Below are experts of layer 6 (counted from 0) of a mixture-of-experts language model. Rows are named router (the router's row for the expert), up (a neuron's input weights, with its number) and show model dimensions 0-191. Each number is 50 + 12 x the weight over its row's rms, rounded and kept within 0 to 99.
After each expert's rows: "gets" lists some tokens that make up at least twice as much of what it gets as of all text; "comes after" lists some tokens at least twice as common just before its tokens as in all text. This comes from a sample of Wikipedia text that the model never trained on. Tokens count by the router's weight.

# expert 1
router:43 58 54 48 27 50 31 37 58 44 47 37 42 35 42 19 42 57 59 58 32 60 39 27 63 48 70 40 49 59 45 35 59 54 63 49 96 43 48 48 43 54 49 33 51 57 48 38 51 68 60 49 45 63 55 57 43 38 63 31 45 40 32 49 49 42 39 55 49 52 52 54 42 47 42 52 47 45 41 67 55 35 47 56 47 68 79 43 56 45 56 41 48 51 34 17 52 41 39 57 37 32 42 45 44 35 48 38 60 62 53 61 56 45 42 49 42 39 47 74 47 41 59 44 60 38 38 58 37 45 70 73 50 54 53 35 68 49 46 77 44 42 78 62 48 35 59 44 28 54 44 50 46 49 57 71 55 60 60 50 63 35 36 71 51 64 48 59 49 65 41 66 58 58 71 57 43 38 49 48 38 51 38 61 39 45 50 44 78 45 50 66
up0:50 59 50 35 44 40 61 67 55 26 38 55 45 62 44 78 47 41 56 61 44 54 38 64 57 61 59 54 44 59 54 49 49 66 55 50 48 50 49 39 54 28 54 49 43 48 67 36 50 22 56 50 36 56 47 56 67 65 79 35 47 45 54 41 55 55 47 55 47 51 47 24 23 49 36 43 76 53 66 60 34 56 32 40 42 35 48 42 61 34 46 41 41 47 61 65 37 61 60 67 62 64 39 29 23 36 45 51 45 39 41 46 37 38 49 49 51 52 61 66 53 42 48 38 55 53 53 37 62 56 37 46 44 43 26 55 51 35 49 48 60 45 40 59 57 53 46 33 65 39 59 80 51 46 21 48 78 46 63 54 42 52 76 56 49 58 54 45 67 43 55 37 57 50 68 79 63 40 58 51 42 55 53 39 50 18 36 41 46 65 44 57
gets: " |", "|", "==", "-", " W", "==="
comes after: "\n", ".\n\n", " |\n", " |", " (", " |\n\n"

# expert 22
router:70 75 56 58 38 45 57 44 38 37 30 59 39 52 48 48 64 56 40 39 49 61 34 60 55 38 41 71 51 39 52 78 42 42 15 62 32 39 65 33 63 60 67 52 54 49 67 49 55 57 52 80 50 34 49 47 48 64 65 40 61 66 61 47 54 34 29 50 54 58 64 63 66 34 66 19 44 49 23 35 28 61 49 74 55 72 36 50 50 67 44 48 51 54 58 51 56 44 47 42 64 61 47 45 62 51 35 47 50 50 56 40 36 52 55 45 79 53 55 60 68 46 32 55 46 50 54 36 31 54 58 55 59 56 54 24 42 30 58 49 56 51 40 42 53 70 56 62 37 63 61 62 42 46 63 54 33 28 44 42 59 48 40 64 32 52 50 40 53 35 50 34 66 50 44 40 71 36 34 57 73 56 65 57 38 52 55 42 52 62 65 75
up0:39 63 60 59 51 55 62 44 80 47 32 64 34 58 43 50 50 59 62 39 57 29 58 31 24 58 57 58 52 61 39 57 58 65 48 65 51 40 37 52 43 51 42 47 69 57 40 52 36 31 48 45 45 57 39 31 25 54 29 67 43 77 48 43 61 44 20 60 49 40 44 74 71 51 47 62 59 67 41 42 54 35 75 53 44 61 55 71 56 57 33 73 54 52 58 46 49 54 41 41 51 56 39 31 38 52 55 31 22 60 57 49 48 38 54 45 33 35 50 33 35 33 39 17 67 39 50 42 52 57 40 33 49 54 58 48 57 57 35 39 50 60 75 48 52 54 70 78 60 57 52 60 53 50 56 79 44 37 33 29 45 50 70 57 37 47 44 65 33 25 46 24 48 25 52 35 59 77 49 40 48 28 55 35 47 29 62 46 58 45 47 59
gets: " |\n", ".\n\n", "\n", "\n\n", ")", ".\n"
comes after: " ", "-", "|", "5", " U", ")"

# expert 17
router:66 29 35 53 68 43 55 73 63 49 61 42 53 49 63 55 65 50 65 55 51 41 40 81 30 52 33 39 48 36 33 48 44 44 50 65 50 65 44 40 69 44 42 72 46 46 51 38 55 28 56 62 40 55 40 60 57 51 60 43 63 43 57 49 36 47 77 57 54 52 58 60 53 41 71 50 45 49 55 49 54 64 39 47 39 55 30 32 49 43 41 51 51 53 63 25 47 36 55 62 33 43 43 32 46 49 58 53 36 56 56 63 31 47 66 59 58 41 76 58 49 43 50 40 71 76 58 32 32 69 30 47 69 46 25 72 39 40 52 39 53 61 36 52 56 50 57 59 66 51 37 38 22 65 58 36 37 37 39 46 47 64 44 41 64 36 38 51 68 56 45 54 48 41 38 55 79 35 24 38 53 44 56 57 45 62 70 59 52 36 51 64
up5:62 54 45 27 32 61 24 71 55 49 53 48 29 37 54 26 47 49 51 61 57 52 47 50 77 30 58 49 51 82 42 53 47 46 59 47 57 54 42 46 53 35 38 38 54 62 51 51 35 55 49 59 58 64 49 38 29 30 67 81 32 55 66 71 50 62 42 73 64 52 38 44 42 41 42 56 58 54 39 50 32 58 75 47 43 48 51 49 57 45 26 62 65 37 46 37 72 63 78 28 58 54 57 71 50 20 40 57 59 44 58 66 49 44 44 48 44 51 56 59 74 42 57 50 26 45 67 51 43 34 43 40 61 56 58 42 31 54 31 38 46 57 54 47 20 61 54 51 46 68 59 49 70 39 32 39 61 45 41 41 57 52 49 64 53 59 47 18 45 21 72 54 38 65 54 40 46 60 44 51 39 51 65 46 68 60 45 43 51 33 67 37
gets: ",", " that", " an", " he", " which", " He"
comes after: ",", ".", " he", " and", " to", " was"

# expert 0
router:53 60 45 46 69 60 51 41 49 50 48 66 62 37 45 48 50 59 47 59 39 56 45 30 42 47 42 73 47 44 52 22 57 59 55 47 41 60 54 64 61 64 37 59 57 50 34 32 37 45 51 43 48 37 47 42 42 40 17 52 17 44 65 37 53 58 71 44 52 51 69 32 45 44 50 36 41 59 51 44 64 53 61 36 51 58 68 44 54 38 64 57 54 62 40 51 32 53 58 63 41 60 36 50 68 38 41 33 74 53 56 39 56 37 57 76 48 28 60 54 46 38 53 49 60 54 71 65 32 65 56 24 28 52 56 63 37 58 46 59 32 49 50 52 44 61 37 57 26 53 60 36 64 56 42 38 63 32 40 43 47 44 31 70 35 43 42 58 39 65 49 62 51 32 53 54 49 47 55 61 42 53 41 65 66 60 56 34 45 59 62 62
up0:50 53 50 54 43 66 48 35 50 60 76 59 62 35 43 27 43 42 64 43 51 38 61 25 60 42 79 74 51 46 53 64 89 39 48 46 29 46 58 54 51 50 66 50 70 45 62 64 39 48 56 59 52 50 63 64 49 48 70 57 35 39 63 37 52 75 55 59 35 49 33 37 48 14 46 41 75 39 47 32 50 47 51 66 44 38 40 57 57 59 53 47 40 39 56 42 51 48 40 49 60 58 51 50 41 43 60 35 42 36 44 51 35 77 70 37 57 57 50 40 49 48 78 62 43 44 66 59 35 33 46 60 37 40 53 53 62 47 59 19 63 44 63 47 47 60 42 26 36 64 52 55 40 58 35 32 51 42 22 36 64 50 46 64 47 58 77 32 65 32 56 53 61 42 46 51 68 48 57 25 54 60 60 44 61 51 67 42 61 41 65 46
gets: "1", "2", "0", "8", "9", "6"
comes after: " ", "9", "1", " (", "2", "8"

# expert 12
router:52 59 48 39 32 70 57 58 57 41 49 37 56 40 52 57 60 44 53 60 39 58 59 68 44 36 73 51 53 48 75 62 47 60 56 61 80 42 45 46 37 17 33 69 50 48 44 59 65 53 46 43 55 23 46 43 46 43 50 52 67 65 38 59 77 67 48 52 59 55 51 38 38 39 78 44 50 53 53 53 64 29 78 62 43 54 33 47 48 41 45 61 18 43 59 69 39 24 52 43 51 52 49 47 54 60 36 58 46 54 43 53 66 56 39 44 64 44 64 56 51 46 60 48 51 38 27 51 49 46 26 35 39 59 35 67 62 57 34 53 49 59 91 36 58 57 57 53 70 47 28 48 45 44 52 54 39 55 25 75 65 36 44 35 48 59 56 55 61 55 54 35 58 40 51 57 52 40 58 62 66 52 42 46 54 53 49 56 43 45 20 70
up0:56 58 53 39 56 69 43 44 43 61 30 71 57 42 64 42 28 41 46 49 62 63 69 37 23 57 54 51 63 41 48 25 49 56 48 46 47 39 39 48 45 54 38 54 63 44 49 47 45 54 52 58 38 40 61 64 57 36 48 44 58 69 53 23 46 48 35 38 64 62 55 58 53 53 70 48 58 43 56 31 42 37 51 50 37 39 52 59 57 57 55 52 62 38 43 67 60 43 53 68 59 56 59 35 48 68 50 53 38 43 46 52 59 44 58 19 45 67 72 45 40 45 38 72 52 58 58 35 39 45 54 58 59 45 38 71 58 45 61 31 62 61 57 46 48 63 41 68 59 70 64 50 43 42 50 62 58 26 50 48 35 49 59 74 46 80 48 39 46 48 50 55 40 28 49 29 68 63 39 43 56 58 40 57 75 56 66 63 46 56 41 57
gets: " d", " s", " t", " g", " S", " D"
comes after: " \"", " and", " a", " to", " the", "=="

# expert 5
router:50 40 58 49 44 77 35 55 59 10 33 30 43 64 71 43 24 40 46 55 73 29 66 22 53 41 42 35 65 44 13 57 52 57 37 39 73 39 46 39 47 62 42 91 38 42 19 51 54 58 42 52 49 71 48 48 34 60 45 38 45 52 54 41 69 52 33 54 41 62 43 42 45 20 38 50 51 53 58 43 53 54 45 66 55 55 62 40 56 53 57 38 38 46 54 66 66 57 64 55 54 43 53 50 56 40 64 42 47 74 48 57 48 67 64 59 37 67 40 40 41 73 54 50 26 25 37 58 62 45 51 40 78 37 22 58 57 44 68 58 51 64 99 53 48 30 67 44 63 42 47 57 56 38 52 67 51 65 41 58 49 64 48 55 55 59 56 49 31 40 58 63 49 56 50 52 34 55 63 26 67 41 51 68 38 52 52 55 31 15 55 45
up0:42 56 41 25 38 56 48 48 26 36 44 28 55 69 49 66 53 47 62 43 42 61 48 59 48 46 48 51 58 30 72 43 57 51 28 23 42 48 56 43 64 41 49 35 58 49 62 37 50 59 26 36 45 44 34 58 48 69 63 72 59 75 44 33 44 77 67 56 52 62 55 44 46 70 75 32 59 47 49 53 48 37 61 44 55 55 56 36 44 50 67 34 37 30 52 66 58 48 35 40 53 50 65 25 45 66 62 33 43 39 28 37 53 53 62 44 30 50 45 71 36 19 35 66 47 41 56 56 70 43 43 69 52 37 41 57 44 45 52 42 64 59 64 54 44 57 35 39 63 48 11 43 43 40 77 46 43 45 40 44 48 59 47 39 39 48 46 50 53 50 35 47 60 48 58 48 67 51 38 35 57 35 43 27 31 51 55 37 63 55 63 33
gets: " N", " M", " B", " K", " R", " P"
comes after: " |", ",", ":", " of", "-", " the"

# expert 3
router:66 57 67 52 33 36 54 48 81 63 38 59 53 41 55 56 40 58 32 43 60 56 44 62 32 47 61 68 52 44 57 42 64 72 43 28 55 44 34 63 58 58 28 38 47 43 16 41 31 34 38 42 49 58 61 43 50 34 64 56 44 51 42 78 36 29 44 48 48 31 60 66 30 41 42 37 39 61 29 72 39 78 61 45 43 54 45 40 42 33 74 35 70 62 58 34 56 35 59 30 45 60 60 40 46 61 37 58 71 48 41 67 62 58 41 65 62 52 60 39 22 61 34 54 45 38 41 63 60 55 39 42 39 52 44 57 52 66 48 62 64 36 84 52 53 51 55 47 55 26 47 44 57 53 59 60 40 45 40 50 72 63 54 35 51 67 62 25 65 66 39 48 47 57 52 30 45 53 47 50 51 54 28 66 63 56 64 57 60 37 53 33
up0:48 41 50 62 57 61 52 49 54 47 44 61 48 60 37 43 68 58 51 33 57 53 52 42 85 48 33 42 51 50 40 53 41 48 26 35 51 51 60 43 49 51 48 52 42 75 46 45 44 51 59 88 53 59 43 50 38 50 59 61 48 50 37 45 61 60 55 52 40 66 47 39 54 29 65 40 32 45 51 58 46 50 77 50 44 49 19 68 50 56 31 42 59 45 38 44 55 43 53 48 38 33 69 42 57 49 45 51 32 53 54 65 46 53 53 63 49 55 42 26 46 52 31 67 54 55 49 48 52 56 59 39 40 11 59 65 47 51 60 54 66 57 72 81 51 46 60 56 58 49 32 60 57 30 59 37 51 45 53 43 50 60 53 67 68 41 28 28 81 36 30 39 48 28 44 54 47 64 41 42 60 46 59 54 40 31 42 60 40 56 63 66
gets: " ", "1", ".", "0", "–", "2"
comes after: " |", " ", "0", ";", "2", "9"

# expert 19
router:55 48 59 37 45 36 62 35 02 50 35 40 60 43 57 48 50 61 61 68 24 43 36 36 32 52 46 47 36 40 76 50 61 60 51 49 44 42 45 38 29 37 58 68 35 46 68 51 53 56 34 51 50 49 37 52 58 73 50 40 23 35 48 70 39 48 20 63 55 56 51 53 60 57 29 53 69 38 60 56 49 53 46 42 43 44 77 56 58 53 47 34 25 56 46 45 53 41 49 35 59 43 36 44 68 45 36 46 52 53 53 52 33 64 53 59 79 56 42 50 68 48 61 55 40 52 45 72 50 16 48 30 35 41 67 52 59 47 48 55 32 61 33 43 57 33 30 47 57 74 55 40 29 53 48 58 48 63 62 56 51 46 57 43 43 44 48 45 62 55 57 40 47 79 49 52 54 58 31 59 66 61 42 39 39 48 40 46 25 61 50 47
up5:46 49 58 56 52 51 69 49 49 41 56 55 64 54 41 40 50 40 50 47 55 43 42 36 50 36 48 42 41 66 52 26 59 43 52 47 61 84 59 67 42 43 29 62 31 21 53 68 60 64 59 46 43 51 52 44 28 58 34 22 54 49 41 48 52 64 30 44 56 56 45 60 59 62 38 44 40 58 55 57 50 63 52 62 39 52 50 55 47 35 49 56 45 49 49 46 67 37 51 53 61 59 37 26 47 20 64 50 45 39 78 65 57 40 64 52 35 46 60 38 39 51 49 31 40 43 79 51 47 73 50 47 41 51 49 72 61 64 56 54 20 56 53 42 52 50 50 77 40 59 68 62 52 26 36 42 55 38 32 42 61 69 56 63 52 36 40 82 62 37 59 34 75 49 53 94 44 51 37 50 60 73 79 53 40 41 28 36 45 60 47 48
gets: ".\n\n", " h", " H", " m", "H", " r"
comes after: " the", " a", " The", " his", "'s", "The"

# expert 23
router:24 60 56 28 48 48 45 52 55 51 67 66 46 58 36 47 61 76 47 39 46 65 59 55 38 54 56 35 75 47 72 37 40 71 43 65 36 48 54 66 46 41 41 31 30 48 46 54 47 49 46 48 83 72 37 41 63 37 55 75 67 24 43 30 58 33 62 42 40 57 67 66 59 66 52 48 45 57 48 70 52 75 64 54 59 42 39 52 46 60 45 55 61 36 41 61 57 72 50 56 44 36 42 47 52 47 72 47 29 56 43 43 38 40 48 52 37 49 46 58 62 55 42 59 74 54 43 61 52 39 51 57 35 36 57 43 44 45 48 57 46 52 45 46 54 01 49 47 61 57 45 42 45 49 35 59 27 50 50 32 48 49 59 44 67 36 63 41 29 48 63 43 44 46 45 43 46 40 49 53 45 66 77 58 56 38 49 19 48 62 46 31
up0:36 63 44 58 43 45 36 56 37 52 34 58 35 64 72 38 64 34 65 42 59 39 32 39 58 63 51 58 72 31 50 50 48 43 49 47 26 55 45 69 63 61 40 54 40 53 50 39 57 58 68 50 63 45 34 27 50 53 41 47 59 44 80 38 39 61 52 43 60 40 65 64 41 50 52 44 67 48 48 62 52 39 58 60 55 78 20 49 55 53 29 56 45 41 62 49 49 59 45 37 62 47 33 41 63 60 86 40 47 38 35 52 65 37 53 43 61 61 35 42 70 45 69 54 51 54 43 66 72 35 65 69 61 52 52 44 73 39 45 45 59 26 55 64 52 48 32 59 23 38 40 50 52 54 48 19 55 67 42 37 65 47 54 56 51 77 41 30 65 57 26 72 61 54 50 64 41 50 45 71 26 66 53 66 57 71 54 32 57 73 63 74
gets: "1", "2", "3", "0", "5", "6"
comes after: " ", "1", "0", "9", "6", "3"

# expert 6
router:39 60 48 68 57 41 50 47 66 66 39 39 45 71 49 45 64 51 59 58 66 46 58 55 40 59 38 58 54 50 37 37 56 40 34 37 57 53 53 50 67 36 46 13 71 62 65 67 44 66 47 37 48 60 32 65 51 57 38 50 46 55 41 39 51 42 47 50 37 34 33 50 44 60 42 39 46 59 40 48 56 35 67 40 59 46 68 47 46 69 40 49 96 39 51 44 58 73 55 51 73 51 79 37 35 55 37 40 49 36 43 42 65 69 40 58 46 42 37 45 50 76 32 25 58 53 51 54 73 55 30 68 74 63 41 61 74 35 52 44 38 33 47 60 51 61 33 59 54 29 49 54 58 40 54 54 49 72 45 49 41 44 46 49 56 31 62 71 44 41 42 63 61 46 51 70 36 52 38 38 52 56 71 47 41 46 39 41 80 70 37 41
up0:53 60 40 37 63 44 48 54 57 58 42 62 50 58 87 32 57 50 40 51 71 24 66 62 53 69 57 60 73 44 40 57 46 47 34 48 55 43 70 75 42 59 45 52 43 39 43 51 50 48 66 34 54 47 49 55 47 57 46 48 19 48 69 35 54 48 70 31 55 52 53 40 52 60 50 53 52 69 51 59 54 60 32 49 46 61 25 45 52 33 58 42 49 27 60 47 53 39 46 33 38 39 35 58 60 74 41 50 55 53 53 54 45 48 63 56 24 50 43 61 59 42 38 58 27 47 70 56 58 49 56 55 49 57 48 40 28 56 42 66 75 55 59 87 21 49 65 60 60 51 58 51 53 50 51 47 45 37 41 44 60 61 55 45 52 34 67 48 66 33 47 63 32 62 33 55 65 31 57 56 40 72 49 63 47 51 35 23 53 46 46 52
gets: " |", ".", ":", "|", ",", ";"
comes after: " |\n", ")", "\n", "3", ")\n", "4"

# expert 20
router:54 41 54 59 42 57 63 59 59 44 44 38 61 00 46 44 60 61 22 49 42 56 68 74 72 60 72 49 42 73 47 34 56 54 41 48 63 54 28 50 44 55 29 57 61 43 35 42 59 51 62 54 40 52 50 39 38 65 68 49 53 66 36 63 40 42 59 51 48 62 50 31 40 67 68 71 62 52 51 45 52 53 40 61 45 28 39 33 44 56 47 47 38 48 34 75 42 53 67 62 52 57 40 42 41 54 40 52 58 54 51 57 53 30 33 27 47 43 37 31 56 48 46 66 51 78 44 60 49 62 55 49 51 47 35 43 52 66 49 55 63 81 87 43 57 77 62 29 56 49 61 55 47 32 28 58 50 54 61 32 52 55 59 31 53 49 62 44 47 36 53 48 48 38 41 40 48 52 64 73 70 76 24 28 44 43 61 54 54 50 73 54
up0:55 51 45 45 65 55 52 47 48 49 45 42 40 51 41 58 20 34 50 38 44 45 49 35 32 60 51 53 57 73 47 38 61 42 82 59 42 53 54 46 63 34 50 47 55 55 55 59 60 70 55 50 46 50 63 47 35 38 65 45 49 64 48 42 37 58 61 49 42 34 37 76 65 51 52 33 73 33 49 43 82 51 66 34 50 64 57 60 61 61 42 32 57 51 51 48 50 62 60 51 39 45 64 56 43 44 58 35 56 64 65 33 51 46 82 76 18 45 56 42 37 51 51 54 67 71 46 50 42 43 50 49 57 61 57 66 50 38 56 60 54 63 48 60 58 50 42 46 54 55 41 43 36 56 43 54 63 60 35 37 54 36 70 38 33 39 75 64 46 49 44 53 43 33 59 49 55 38 57 37 31 64 70 47 41 48 36 81 55 47 39 59
gets: " ", "\n", " p", ")\n", " f", " P"
comes after: " |", "|", " in", ":", " October", " September"

# expert 2
router:42 50 57 56 54 45 54 41 18 65 55 54 41 42 60 49 59 59 58 61 29 41 44 30 56 48 53 67 50 51 61 52 45 53 49 45 39 57 64 47 90 47 15 51 42 52 64 58 51 58 66 42 75 45 62 37 51 51 44 61 55 61 61 37 58 68 43 42 47 28 47 46 41 94 61 40 50 45 65 48 61 38 36 41 49 59 45 74 38 55 49 43 63 45 62 75 59 53 46 36 51 59 54 43 61 40 55 60 39 55 64 41 68 44 43 44 25 47 65 55 43 64 46 44 45 54 62 59 53 65 54 53 47 52 68 47 68 54 61 40 46 42 22 58 41 56 35 63 50 36 62 53 47 50 18 54 54 52 51 25 56 35 60 58 49 60 46 45 78 45 48 69 50 39 56 52 55 58 41 55 33 58 41 39 60 36 37 39 50 66 46 50
up0:41 54 61 41 23 59 65 60 51 44 42 48 71 56 55 26 58 62 51 55 52 53 53 50 40 53 38 18 31 38 59 37 46 34 55 56 41 45 51 55 46 61 39 47 40 50 48 55 63 47 41 44 54 80 52 31 37 39 61 43 62 44 49 66 46 40 44 57 60 58 44 52 40 51 70 28 55 42 43 42 72 56 56 26 45 54 50 65 57 60 39 46 46 47 68 47 46 64 41 52 39 57 39 44 45 75 53 68 59 62 54 28 46 66 71 18 40 42 48 52 69 59 32 48 40 40 51 60 63 63 52 68 46 64 38 44 46 68 54 70 40 56 48 60 42 37 48 32 55 44 53 46 33 31 74 18 45 46 42 41 45 56 45 55 34 52 63 55 74 40 54 73 45 54 65 58 45 78 43 47 45 65 77 55 51 58 45 30 76 50 73 71
gets: " the", " a", "'s", " The", " his", " and"
comes after: " of", " in", " with", " to", " for", "."